From a checkpoint of a small mixture-of-experts model trained on Wikipedia.
Size: 8 layers, width 448, vocabulary 14605.
Below are experts of layer 5 (counted from 0) of a mixture-of-experts language model. Rows are named up (a neuron's input weights, with its number) and show model dimensions 392-447. Each number is 500 + 50 x the weight over its row's rms, rounded and kept within 0 to 999. Numbers have three digits each.
Before each expert's rows: a language model's description of what the expert responds to. This comes from a sample of Wikipedia text that the model never trained on.

# expert 21
What it handles: Quantity and size modifiers
up0:549501460478562443538401487553527486468618516529513532508536453511488537501557465522488467519639498415505382424404439542469497502512404483468354528503563537595533537531
up1:485488573549510513563512468520428480484457486443491452544484515460453480540475440505535435551547507457562518436506516423438502518461466540484490514466522425448431459441
up2:526497540571482533559568495427464563514505475536497533549519541453440492502570512538509609491490540564520478464418534512492520497446476510510564513500493414472432517459
up3:501487521486524538531486499468498507460507506554481359559446528514458538477535442543458545538473506573467490431431549469469541594480527530540557517454510454501545473529
up4:537548456468475465615481465509531495452467545508491556526478451538462577543537438435554491571533494516527439533518442536474549550500488459483503459629508507543495519520
up5:468458514497572418468515535515568478463532525477468502457405446445549502523568581505500474475543539478474412483501454595465456560549438583518392444537597485552620484527
up6:510475544396554516486548527583590494517494551567510521535509486611522507394525415477485424479531453590468480552579480515538476525497514459555587523441494500564429571437
up7:444532540544426509421520555480533491534509535501447459531534603505500540440568418476464543557527495539581501517416490518530555541471540547565444429518463537495525455466
up8:531489499445579481492487439466583549449462509534566513448512440452562464444460437448468395453442467498594514456544408494534547463448420513534444554537473486456432441498
up9:467556394477533399526493495497566518459417527555561476426553515413472487485424512531587581516497505484538497559600472471442538487541546449524445564587560513458486498554
up10:506497479486461494511509488479462510493433499530526522479509467578491467471398546499491439459507516520460501406645547521467518408517521480556533476573494530557515455512
up11:447489623514409505532483560497498486496437457535502480517489562530454478577440573523613543538586534500426459491432432455579408560416499495561448509424528525546585402599
up12:415505465514620501493482583479457524495528497524527527469520525419514399520416566478501461504487430598490570460617509524501497446507522546568487475661459520471568467529
up13:563587537485586493481498476556559542575452512563469541535450583489517535461619429517569480563492430479467557499530534488520517512537435449510500546471445409596450499525
up14:550507507477484403471549492517520483546442497542468483545448480411493522507468474519616457551509549513543397466460558551580447589588549539540414466524477480541521415483
up15:524559411456397542553450444477478523458459512603541492464502465530545457550382519456495498515514474473527383525550558545480496547478502608494478545500476523603635506533
up16:550541444532501499522471498488479504593493484386476476522539538449431471358443519533556494476492514483440515509568519460504480478535491478543555532516497478521384584507
up17:498444588483473477479493552587552506563475523482460515510431460492522469488534521502543491485507535451495469510449478609471469515586384597531401426511518498535565423531
up18:455543558592623526526505483457510463493479459427537442493598530485508502517474482544565458519476488495552442478503501522593476598448529484492448433504442452566540376608
up19:472499451581437463553475548469508522486485508421547422503517532520473527429458449585537563478492513517452575407598419538475420418495493565537490488554430486356493579588
up20:514589454570502473553454591438517506472454481493500460545523535540515469530471508563482394489541483522433551572488550498496451516412431538411559611454510499482441578408
up21:605487505507495487485490525526479499509518487459526437506519531486471432484573496459460545561473448478573415468458501526559559510479514523492496600481461508415520435508
up22:494489476433483437527482519486503511482473479489571617537578560440474475505503411495416513473515514438456469517552436510439560584490537456516375494508509501444506457532
up23:521393428510532485473571500547523489492444487511510550483538591473478513509453583516480603513460499553538494481501550538475513511492571464513492541519521558518522468496
up24:516490585513540555557595507540400599488424483464465435516548508507514524523590396462511445426479545428509502471506413536488425535491423566521436473444548507568570467506
up25:595516589516480474489492517541477521467566511466509393498485517538502524481544526539524360506469516513533484470498422494516520547684465462522493441467495542477499518444
up26:437526556394498535535461508511505522578489488558576390522560498519511480526541596549493493525484523472571547538522534541506508555603442539418462468506511559412527594567

# expert 15
What it handles: Determiners after prepositions
up0:467443523481507523528559562543483500551501519509533562490574516532513522530481441477558494455543574528531382411511491438556543459455509486514480473457492516525509540477
up1:411486545500521502498512552566458510551456539535469481535494447475511497477505475441532450581468483518480472395480555497482517522509521565544525501460463460486436469460
up2:522495499435478491517545480494531442458529498552493581556532454379477421494545514462452537481396482526471474564383506551463524549438612500501598487494473540452482439462
up3:433476474502397507526483464492481572434458520481578580538476441370525504475451512598535625493542584576378448402527435537547447525489555448549512500453538475532476500488
up4:562489583543496508546488505539570445518511482527458464487517474488465566436546499479501496511542458388528453507494488548520431561644423467539528470561446507511394446484
up5:474551449424452453414499499443575453474547498491564520495538549501507447475471487559535490462481539459443519539477517483426442541635542494543566483635507489389574481513
up6:479527512552509459535514516546472522433425514469489407528467500577519468473446452484514459497499492429454471538570412523431547538519488492504522581515542487474414513466
up7:439497475498558534402483580520504514471439507491469443478479491342603529616456524513652520505530440494526522514474420501457469477543404520516440493459580555456451559502
up8:477508484461462458471454551549522585529545479567415566525530566480533445483494534498570471454505446457530529531480510506539546459452398508442528495479586579506550453452
up9:458511471487544464535526497492526494413510497505447411495399465451478504597542513521493590542542485414495402514573534466460459417476504464486514522546472535538482387450
up10:462511511479508581577642459536548466413495486491482459496455520493498481560511516482521515425439494498444469448484435410506510525477448470584431524481444443508608504514
up11:390540532455517417464455520520530524521554499530537621542507552466583373534516486573571474502534437508436503427474472535570547507490565515542436490570455420440540453478
up12:508513476522530495531521538446394573510442508530507488514521506525547459504450536469521528446486515477441497463593472511503462542541497528508481452564552550468555479548
up13:455450535441482522521535478601617472413447508488516547512460528511455507451443564536532474459463439452458550495559481614430464417600399465506463460470440452566401468506
up14:560491470488561562503457515528481525562530597496516460551553395382443490567525458446446569419441473497465525439574497576459564484488476462462490448470476494475463652453
up15:455449508509483508459544593525550556473492510535493476483529513475457470555588543498488558527534521542528538439536550500551505448497430492551448544530472453505489453515
up16:427476495463538449548492496624529488456527557532469534529475475488417493445586515519584474558562470509557440497537497478542474477530421494450482515510496499488440513451
up17:517593445437433550503493503463501525462567518507551516495509549531535461470442494496497474451471545459511521523611460486423576510527549485559448585697508439409440493515
up18:494503405375523440498479498521594516511509531466467457473582449519458557532460438434454521571512501504443610417547500595467409479600454513479601492543531454443550543500
up19:539557548499547490597537531522512507547467544544499530530589394523565438488496475535515426467626511474473469537481427516573417506446533522451435517442438497463419579522
up20:439520563497439570500560487478695467454471483503425441459507541483599432479547555563495451432523440469497525501484505460572472507490453522584531466534460589596519511395
up21:483509436373374446592602530496593498589522501553430510565525487560439476491487525441531519516527479475460498460621512515508551430537499587522508434476576453534379515509
up22:559574550455498465572519534453490481540525512508491484485496563408510389514565533449553584604504551554547451485547637417582527488459489517531490658497527475419462552419
up23:525521618453493503552450525555547491508562506496506532482468429455512458520492548519618439504539499453505400464407518459556435568528516528475426483456450479485461473459
up24:496521446483498515562510522495578515553516535450505437548553511426428522471611518529522531571557390491501485517557599471576495417456514478509463589593523549426495527420
up25:495512482477543425558490439511469639521486497461549452452516544504473456488437452523502433539536500457536519453602521448503557497467528514568485609620487447461428480499
up26:481527494492447521587464583529501500465486512479549501542518464486527542505429573501452555562525420393469369480421413518478484503421501527552410406535472482568587447578

# expert 7
What it handles: Foreign-name and title pieces
up0:499559526478465590457577532561526498583476460481467499571511497549542521602478552488482534486520376539492550478477500608530515468494518428526449509505476515405521582456
up1:471515498538429497515588611455545541513528525587473424545517472388491504517463532509496498469558548486592442457513505572494504507447442510466441526546464503552452500605
up2:581478580476556413483487477517502456541474485491639504520452502478494527526458522401483586485440497506480377493562516490515468486449455474521600569568433488499512511439
up3:545452502486546473522534503574512490492518478547451525377539460508496531536532497458488608559429496440488436492523509545507405537451467446601595504451565569540562477478
up4:498535559439535506511609585456552531573479491518521461481420551428531477494431578540496498525475483492594535478474558438432522507531399478526416476579542535555497507510
up5:482524516463441430503438510437493538471504432464453579537640498550514536507614579540438516455472495482475450519486554531503471464419438501582513574552440590428507535554
up6:563450584482489417529526540601531503404483442502444512570588486400426487486443485472495566464548530498483471487511384582498528480502535562524502483598403480476552393568
up7:548475594522449515498485470467541567533533445495537519457472539512538560545418575455507510622515457459491459506543537496495532475525548506512447520509503502553519559459
up8:453544510491484522402598562562577555484591610463546476592512547443574530551528448371573477589532479481516518391406478552504490487491418477499552512488519579476534560490
up9:563533445535494532450593535517539545443552576462500549553598487482518474562532457575537458556545458490480461521528528467508516471398452460468465531499493489415543540549
up10:512531585384486523466479521498510478429468592482542485471469548463494459502594554422578549572473480498470440495506491509510474531495504573497478537484519482389540484534
up11:521566509502527486537514445595511546556529521622503443454488386441457476473490552353526478517479518488445392505487474534526539545496529579573501548522438501419570495548
up12:517451521547536436471595621461490463509465486561408486522554473417521419546539496503521464505520490571450592472497458508556553378469591481479428517539600535455488490469
up13:434571483558572495607449565562487487495479596548429577515504449500527480527550495466483583496492510520484473416548532506564442566461431500502584591522459529506476444413
up14:567506484521479485500556526559542409438504456433505449492494475563518525484490520506552429500457537489439557471504463438453480532453510486491553473510498455431400498532
up15:474515413551570433530588410500463516566541481580536379547483430548483471525503506456543576522432473461481612544532554489525504369444488527516456508488521514510473431481
up16:488463451450473492446583506476510418527545531524512455580508616554478473423436522497511551471503550568507599407527546440581525439503510385504414473468487518438528585521
up17:545539542519425524539557563507498521493518528445441505544497556459442517497418489472505598507557506476579566444490537518532434469505446475483460623512443537459439537550
up18:565534617460573480491469507607531492464561519520481555575503530445440496422574532468521447574435492425453457522511446520512484550518422550533644531500544484569491473517
up19:553467525466518465516449542545532517451446440511513562550558524444434529557670442500545594500521536490435600508556464610451544498441471509512589556491622528562520476497
up20:502565553499541516513484445603529533495534460461506511482518562512406535504414472549477561512509495459458485484447463598542595513469472530592600607587451557557530501528
up21:401501535587563536598484553535453426490508483580479556575512443512510463512395507416530585542491478483584414468465459519516504425414542427530509569554415491597533419428
up22:445578446543477546618511454482545456461484473493490476553471541474452512485457511429498548566515447416591565436406498404531566399470426609483465555578401562437493466486
up23:564509513417507560458478496531525550474511468490441470471497467522496530473532496391531482497580534407496489409528543532596406476482494569636491497532437538524484564590
up24:513510444510536450452472529612422569520466530476499514498459639480428493515542430507479434582393473411488550439549504584407476559495474492506565554562564483571508371554
up25:420510505426557596516530561620511540534559545532489447459547465437565458501548477382485550457553506473415453485496602491521482493446418536594524538548450519503531528527
up26:517467495467530500580457535458501538552533511405414549557473525459530441524446531444413440582563510459559521525438489503434529480526500501527519544513553427581476485578

# expert 0
What it handles: Quantifiers and ordinal determiners
up0:486449498410547423472533501469545521500497514486512508591463435511458519533520508572532444421535507522520423525496499513575545512491530522462521431540424486493491452475
up1:553540538539543431522437531409487490515575563528560506522526548454397501527482453460531445530548503504430410488501517448514468558403459451475425593407503495482519528560
up2:505445534395493522370585603431522446474547507473506501491443489409512599419538547526506521522567536493495472537481522510562460544607489525497626476472481518402490556418
up3:457555505513523465493514519574602532472486483513510510540492423484487505614497457479410515578485511435523416493523490544519466551450560490523465458459453525522495554542
up4:473439547505563421493544614475473508492452509512489478502501550433414472427523481464556503472497535498421559440582479463469446518489537523479538500619583547496550434462
up5:503498525493507418486548497456426478573536526478456485620583506469393496494521603527542594473473498513501390435515521513404564481424486522432584550487514481474517585563
up6:486476541536504495566588445529481458522577548444516442493483529443517524449516520541542435587519533503514509455460557485524539455602476493580392537484452501570430432581
up7:549549511378484482560473524407526456410523514462484398459490463444432502611547570436442500521554474554499474408424475572509439503462524584573435538528525529507455509498
up8:505515573491444485552478544471543508531560511541478467454462589523495413556497404570573453444456466491496484549510470489446479510531489558488484525547588487415515437429
up9:464443522548543515499512634569530587545487509474483529503515564556612529578499460478560436473464489579526538421428462522436519442559491507464522473523498479533516460543
up10:597476491566490431500446535487506457498472554500532558389497523440531531515493509472488455539538492513452423463450545513566507536469493577510440463486456499482596474586
up11:487575462493506510519534541564470577459533532437477425535544516616491465549562495435468518552476450512519468478550485578467382535491518493510454520505522547395613449430
up12:545508403465537577549488474444443666522464563439531458515489508489459520540360489406489513489452520498479541511591446552429447505531524536492482491519412480494495557528
up13:498510412524363438474471493624494536496440569519507567518476484565495439482485605530564419506501440507482484518553472582560550470515493526471481417496405485499483529588
up14:540462511545513542505478524464509456463554475495482523569526476528566529369461465548516449451507506473378523507439419481519444577548493522475500467468476493556518457473
up15:400490486540638512534552538566481521525569488572507470470544482519480541488503443513485549484481492487461507480516424505409488485515498476554460519501402599537490507511
up16:428456508381432521471590610517612503526550480550507556543444545506475493511449555517541519484556472461514563462512453480515560454545517535606601506522445563433508436531
up17:465520441452504400444465531541565582463508494528535427549467583461442468572550484513546462466540433525430499425527431562492501435443523533574485499530537533462547456509
up18:506563536592472389501543483509411541587475562450479471681538553416485470425530539566559492467457530460560457496464431512447552469522491487483487561441391490538560533464
up19:450453463423508500500547479522602494470489545509489484385499443491560466611576535486546452488521545460468471476479563482490502562604540454500492464483547562537387457431
up20:447513475453531488499493606568562562454437502470439484458474534530531515594558464480487585474544412530523504474556505495434572402473477481552624501544519535433550416489
up21:534431487462503493413556605579440522558524566499474568446468463520522493518551492439498512561528490466511410505520558527498583548495481518438510531474490470520483426413
up22:418555424419445505538541478528510493451543505564491501486537387563543503507547578421574468551527445499465423520559444556541483475485481485470548488531576515482553495535
up23:457556554425593442513595492502503586566575522477454427523472454397483537523559455437458452494500512467467425489420567506581490555509549537589542504557445477456551378502
up24:527511557510533313514611485511498457571524517443492448586502442499429470475494446446492573496571528515449445478497555468465604497508582519569547470479534477499460377458
up25:535483494495446475424454564543609614548514509564504460470552469433516558575506458531441553530578473508450456444498463531477503443483539488563505448585511549486497487452
up26:477510526462478574595447474508506473548414522547479417532550448430484531460570493520553515471532489520481542465648588439438554459534451570462604474478576549482413441531

# expert 8
What it handles: Proper-name title starts
up0:535536459414499519505482431528559469432535471488542459576479547596512502528584553564474582506531517462466480545484574505563605446429451600503447535497543475390499454495
up1:407507569447583585506437518548499606531541516534491479505461528555527495608428531506476460570473480513493460488523494562497502399555417469471580496552595552463559460524
up2:572469553528492538384537502521475574473482496514488498552493586591414539531494415577464443553525492479529559444413462543478504551561548507473538556568487510560448566499
up3:531495476357493546542481490545528507509566532521392577484450474488444427522513514508518433532535532517500477517501553534493479493524420588516572544510540515457416524447
up4:475466441504435486529448435479516503509467521495485471567542427414427538460474502514573590563557479434469433447506521570508494559493536509484481481447429589419533453528
up5:529524537477522500624456471495495469504478492532518436417621485563581514484457457440531524451512490460506531534450545490493541534435501555507529468607499528507536467476
up6:513565340390489539487486536537505566558503526552495509456509505513522461456514582498464534478537387501539432483445469483547510466494523586462480520492549488469458495553
up7:469567594467512518563439494490483501513483484415480436531471544490468528467452447427586460498557509510497493561496427437500527519480553484519521488542512513500494411419
up8:539519520521520546552496388460535433499467473445565408513562534456421537471547458558502607538551548447469573500458591433513535540537467474488400569474394536501480501544
up9:653565534479420507496449525549525549468422546437536508526499503566536552463501447473517522522449525561438500400492481502518518561483502397469501511424478524496564580559
up10:470483438391568465506434541557502460538504445486535505522481503484493509506461589635508399470513477517514454385546449471573548408519493574471379518511488502567400391531
up11:477543503603545502501462416487525493478547553447534610588582535569499496478494491503536538496528522410395540525397584471456536586429465427501455477484455572502550454449
up12:570513416549431495564480558513543515490444513465518497470559456520541455441503593405425412464469434507495454487583564533457558394423385526550531444462558480485485477572
up13:567555441479453439568577421554540424473470537438463589645485556446430542497393576484579498442517465473538534503518498553544492537387527456504485530531422479482523518540
up14:492486572492493520507462481507495427424499525490418562592496490493428515434531464516478612459544538503487521500509553454504474540546450430508593610471436601481443491477
up15:428448546548372528582609597566530443552509471481542519570437468502500489441487592544524435493489375534460449374454420519500488389604399498514546480474443508546411495537
up16:520625470490514567534485569558528523595560473493444453495514519440528514476486460560541421501591508472502487447486517498620466508447453519481452505574543517522404514406
up17:573479500509411490546545554558528473512463468556457477471517511524493496466571492544448433579485484559565522513408558527564519451596422588463556567493553543541457467528
up18:427511486499469430580453547498470510530472508486461492527543488433499451378492602549498457479525481453546497500543501572466475481415570614488519527420538519443553489561
up19:483519453499439550363481560517528556503535501531532498461504537488540511490401533500459516471530499405429478555528526565437513487457504536491530484632478511466560563544
up20:474488509531553528538589534541498523520537472431493507557500542514481517422503491489523453460464505497515461453451475530567484513492476406492427572534506495531458452474
up21:540514509477537367506525483522468507569558583536486471589551541396492472539465482532533469475517454409457442586497442570556412451492401577525564469442533443492538420546
up22:508504581511418513527473480562579570481509514578573483418506447510504441540560543473484463518510382499553566446631493484508490424543408531533482577530417526436514508488
up23:511465466477556423463468557518540498509530512514518497466524625480469480512582465572538522504486474510497479419500473493475538499559559559488463482500369467557556458518
up24:603531482420580430452495530516524500554445551488553349435571506454469472397577443422565569482563436542487469494586521458465526500475503536503589567503444552471450541425
up25:427507548479498553548392561527481431602470567497513513550429535690573456452547451485420542446500499443485454527457519488479541501519440468469597521515491545555540489453
up26:513535528555461543522470522491530489453457497545468431400605440443499506515514473545546497562580439491463463392503491497605452554437465608464466495421452606477529473431

# expert 30
What it handles: Directions, numbers, name parts
up0:521523675528503429534521528498524501516474510565495544542468601470495563367490478425553527507546421557558445479430514512562507496500508453524477482546544468514513460412
up1:444488535504508513466524470529567488523628655595497466532502561496491479427509481538530569509535536453571468577438495520597518563463435517503553500413552503486556406480
up2:496477416517487495524514482388499547515618490518462547553523494491473496400473507519623577492458526445485521441552466506524369498562556471482439479535477453446536508555
up3:417490562444509555535515530510510434508437495503458561530551598495476470565571547511523536561543453482561492504463631487572397484473492558460507504519409596434525530560
up4:433455506551495502468517527509481451441444502502574528570476532470537529439601517430513519504550456516520496546484543390557575496427526463466459484401465572572445445404
up5:549542555481524494506476462536533563550540522537587447500525581490494418523424485459493422562564467476522504542578444472449551521573489547579509518534383496492566454632
up6:466531426489584489550428463484520438452498576605483495489565500489453506387472544520546569579520510438561472420457553484478487534497471434487485509523505496516419486552
up7:597513516487549512494482532486546383460466496358529501541554533513463522471517464543541440487538531519524428401468515467503466518434528504452491465557464507493423486583
up8:528616470428525435536454470505611456499557616545442498557560440585496550531580461433529516507495479461501525433391522507539446564460484532425510525551527562504438391443
up9:569504538408511556468490541547525517495452516508553432462490506453497430494557600456458486471512476546435515522488500516564545470475488537571552518509452506455482557607
up10:487548447446473501601417597463525483448535547485478471505425424560483491480538588482425592591558490495546449460545485522432515491477482485530602608529545538513388498429
up11:504470553562541477433487587487572474342541495492364612417453512515496492493499476513449499579476558527520485535383586510528482570501557483478471486427524503551542481549
up12:472475553523602474498504485467509518487464578515573476537441453501428539496517525500502480546473490443589556496481504517426478491564458514508490606505448511464518470550
up13:487531540434492514509575540493525505426477496552517435485561542506555499516460565530497434522540425503493468512490533505521557448567501463489604487465482545492583421577
up14:516549461597548530454457464542553483551643466494462514484474466526518556553465483478553644430497519429493505407507559513428520452547472413543577467579569467539550549432
up15:461461621545534380505577555501511473572468536539496548510470514490555496473516476535487451547555477500491411446386500462503474502451514530472473453456451497568518464588
up16:511537486545414552447566532488515528542512496467556511477452522587516562523451505564488542493568545553482414480497562461497451540493453499509503496456554497482508472467
up17:523507486484461545457570468529562494572501433476485513588462604505498477459529492590437458529546513420463550472504538533529484445512480570493573516506395542542497565554
up18:419591520549531401485406533439538481532497533444478481492559447481424445427560548553506503395401464464520503379555469477491506489473559567574568537479514512528434463514
up19:401506569488521447579522504515531527462525488600582541536423505568501492472445593541494470510469500427478496481590458486493516489472516594469567473478450480461596452534
up20:472496391465471504531485523525555554565454538533526522488531469535448478457550528455561465461574502450484445468577556456580444437401515543503457514597460491447567544477
up21:389513533544625570514448542537513527442504508485460513572602582496516464452461432509432506515493472567566439462431466518473486440494536500513484475544527470581581548555
up22:475510522484617468496485598502518401478569497471484550607553555547400498382456561556566408519449499419517557513486511506500506453568354500525541496511464516491457476579
up23:503564544505475414524476468576502492441404579457408448518604474532490486466541514611526445518514461469445512594551414555552468535492422539588534491521491495365499452629
up24:460468462469509516415476590571544524374506516481457450412496566561535444540537530423542448547467485515511490512527497448538367351575443488579527610518522542603460528534
up25:517531541471543406522589462498524466520493570549550482444414502494467503529501550564587449560664444456490452585471447507485546535521512526552543505462466494529600487542
up26:488527500545508469531459582437418553567566511571466350499577568489521533573468498488469553536509522569475617505445493494497527487456476471449436514520519547436467576480

# expert 1
What it handles: Surname word pieces
up0:573484584497537517552513534501547496509541543592444567469548493521511449482511511555459470564562515469545443521492518567527473501502519529470461530448450533485436513559
up1:413474555461580432517506472622467566482516546535454572591496546544485490481454508525504490609461490435570523539525529519493520543604497504668471479505415490517497283476
up2:562530447393525441617501521515522492502498530482451462556559454569483431410596463517477519510531473525403497461504459510553375538497407475582562468469552521536489419486
up3:496523424567518508521493428457508480508519502463491554507472448492517567464552463594473509459517526523488477452503528532548507445389517473500489536559547510484559525442
up4:458561478614444574531582516529475524462560461515489571557488400457535517490423512495449626447520586612554422379525416504472505491404499477449525485515469501542469455431
up5:583506505459604385572506425563567515440495525500617530549467524351506508524405559423649545582512440531520563494528496513469572419487559563517510524506468479545471470512
up6:484514458449573513447460507518515477499480535547544525605505524533522494469556399536495542506506454522466545396370491514555520522446486560449445452469495472477512438493
up7:489429418481571441437518541490514439566472455604517488640453566421511478470463565502559424640562445423529453449511474525479557527529489502535496548477549529499553427563
up8:437474542521516423471541563533511462464504405538399543518504603487458528574444507506559465482526496467507509557528474500529526551397457441486493549454558542474611534465
up9:433500498486478468570454546557497557489428541579590538465461548482446418494535490440496536463515413409519444484457499541512411474355462460586486537509506501464510472444
up10:455470497589443443526570497493502515415390426518553473557545479478511486531480536532539523512444534482461472456585552540514485426511545409546525498501406491508504520532
up11:459606557501465493556533462521499503512476549505446516607544516362479481445454485423460492475552385420514458494555483550559437467442549551538450513535442605453457460421
up12:451572551509515538543581586480533605478537467506477520560593612590474499544544454531541590487534478522506425473471493517536480538455499473611590497592416548494525497529
up13:511507495507450558533483489499528498514558458468546385537528475529482511561465496467523454603541448505574515476518594498457550467498532452460467466533588489535491561495
up14:483437614449490526569520526527518529541496539402514525583564553414433435432498515543557488523545483448468529581546500485527437467513507554538512525450439519357466584448
up15:513480503323515549535485592467519500556527501557419545518562503571585443539507524527490579468518493483477459560576508439584515509596570592583446502444527517433576524448
up16:512584625492463476592457423570498472481408647434458573508585451528479503527529435474521479502489496496505416464510426636575500518422434550507512553472462527549505421547
up17:488511484574516432541479476517639479478433483579435492463519576465414427512432514577433489434524395510503508527561516486457404422494445474513422530500477527435445498462
up18:359504518547528527547437469614468541479483511499418504546543461500389509477465503457544534658588429554559453482470577452512496532563448485570547510549477539502549421471
up19:547551509518588486447526480477516472671538528481479475543505603562527404443461574453519492586454395450578558479542568392506493506566520515569486518479521493471501549490
up20:562534562529495430513580545526528576494566489616545432507536479628494448474351435596426540557509420495455481515496519501495426538498498432498563476525484510546494579493
up21:530437465546566548483521501561476496440559451536526479501518539563502436429434509513496471524450512514535529451516450505523546394537548515395530478557388491473554520578
up22:469513510508479418497435501511525486435427599567530558524518561456443490533619581500493510526520437496513526449478423521610551565354457498591535506507580543389554488561
up23:422587476542557499488529529520520544479662533477534445554493517525495531559393540505558484572502489436435499480587547475445476513551498559605611523447551494572506405540
up24:532594576533436470462443507555493506457403628563564505455550556439420452498573442520513564492471405424487403434603404557431485501507461564493485484491527516467493518563
up25:518555517437554485452591491566493589471530501538558450546540484488484518490456593463593497534501451393574550538528488602516515530549532488587544477523572464476601477515
up26:543540565506484513535520410511525418531459532463535564450497596474497556458463504550500479498465502535608496528469594533555571445554462557476538520534536552509520403451

# expert 14
What it handles: Predicate articles and ordinals
up0:509487559457488538510531568575504522470541532474509425544533495556542520513600537435498395516468414448507490503528418513474537386534470507507600569501436496464457533475
up1:406542548443420439505515542435607459503448508562470527498551542453567509573520565508453590471585554448413562505541406648564449410500440540541429488494545502473569513567
up2:544482561568624412424490502566552479471514485453515515475641536452513606490518536402487446575566498460523499434412580511549535470520563494472547524519523475551552474470
up3:479597523534586383488491525481466481570560517524387500558560468458559491513512436550518515525496500536451488542413432528550497511472550507461501532511522537430503594495
up4:568503485507531460451456535550436588508449500481472520610530494502576471478421438518452464590434488585571493518521537507479503412462565491478504475500528537567437471446
up5:503484563439641464447485465549477494402540505440443582537525424504487540448582587552510454504489535396470458529428487601499457486501423452481474508530375503499505555509
up6:529532499509469572468518481461585517563462514479481433505610473534550554446472435455475513483590532449560467510468498539503380554555496456533463440601515483582478587536
up7:433457479404504406506583568503654464533494486565494547497481538498421496562463476515551504445514494489458536496548475511542546537506510536479551435472496555501464471456
up8:448566513489517540463604456448475539530525562493489423535480559549429411494506490533476519488516547404576593541539500545505507437615505493587495608502489494494462480519
up9:522477442530418517506599520500542528585497479505462356518506526497550487556533542533489541449594558470514518522492532436543459531627436441511529534524451454425397570521
up10:537473505495569466660474528444510527589452477501555609499474545492522513587413544545493490535471559539525483472501558523501450577485555492528459440505413504485407463549
up11:516586579514575514590471451476530531503554510431514549616485405548459479464566488528468504516537469377435517521443453482544535486352474407475514507508410480511424648518
up12:554463558518557549490560477446644558502518531525468461504602488501545480541469506505503495579514488490531422594450579427543510548441495449509504480481494503562475564550
up13:477530430417526526519476524509460450519595504452474492448583506540434534500528572525501447565615572463444398402562535564507543377578436520524456513496530426507529514506
up14:447530532575483456439598525505514523533554529501460511556446471496510497538465477468533452548442491525474481470466460534457451535527517398493458536475416581568491493387
up15:515485482410485552468560572416526469522559538472539519483453576429446519444513573512555499520580460483546496559492475487514522531569502534501560485435552557461592494429
up16:465490512417471541550532461496544518506516572629353420543600490460387450515594475510427554503527563465475580478650552533552472445571440518578488627516475545401408519489
up17:487481445486521524549442496556498522463503472539484529534499547416480472388462463512472511494605463440511490513435554475468548516466570480482500489471443538541510460388
up18:490567424465423496604607461491549436468538478464485555543504564402525495536387562510445628450564535442458491576520386533501519508531581439531471461492450526425545476544
up19:468466486509499488475458463469415471558520532524528524559537452506447511592563474512460563627502538451459516573491557435487539445461526507508560621523475600530511588452
up20:489509488562512468425538534517491525488517476560488499608489466566507468482527444597497433534546534402582567500435457545528464476459465459566485508486418531525511506442
up21:426509495505517510399569533529430462424484496451498442527539556493445531441474564514429565472456506420496563498534485533497546484647503515537509554471473589427647445494
up22:342496551488571512566537522527556510418510494498455461478522498460537473480453448464552518551498542548505561532590465468383528484506531484533540509492520507489503466458
up23:449464441465410542558540523402484479471460504565479520525619516408430447489520645495511560448453514558560571423592598476513526418490470527560512582518505504337458520514
up24:580502480514471477624493454531531523473491486534524493525524436549407504536547498498498455503504484485573491467498555511513555588425515580560458489458464608500479443547
up25:564495512477559509566484467519473517491519501503501557498543471454426497518454498474544393562528522539576503485504459511512482471437423511433461567526442500520521489448
up26:512478526484524462563432512558557504562448506458489433516550509556448501443516524561513575448455514558560440520455567554475521554497507514525465491493462486532524539492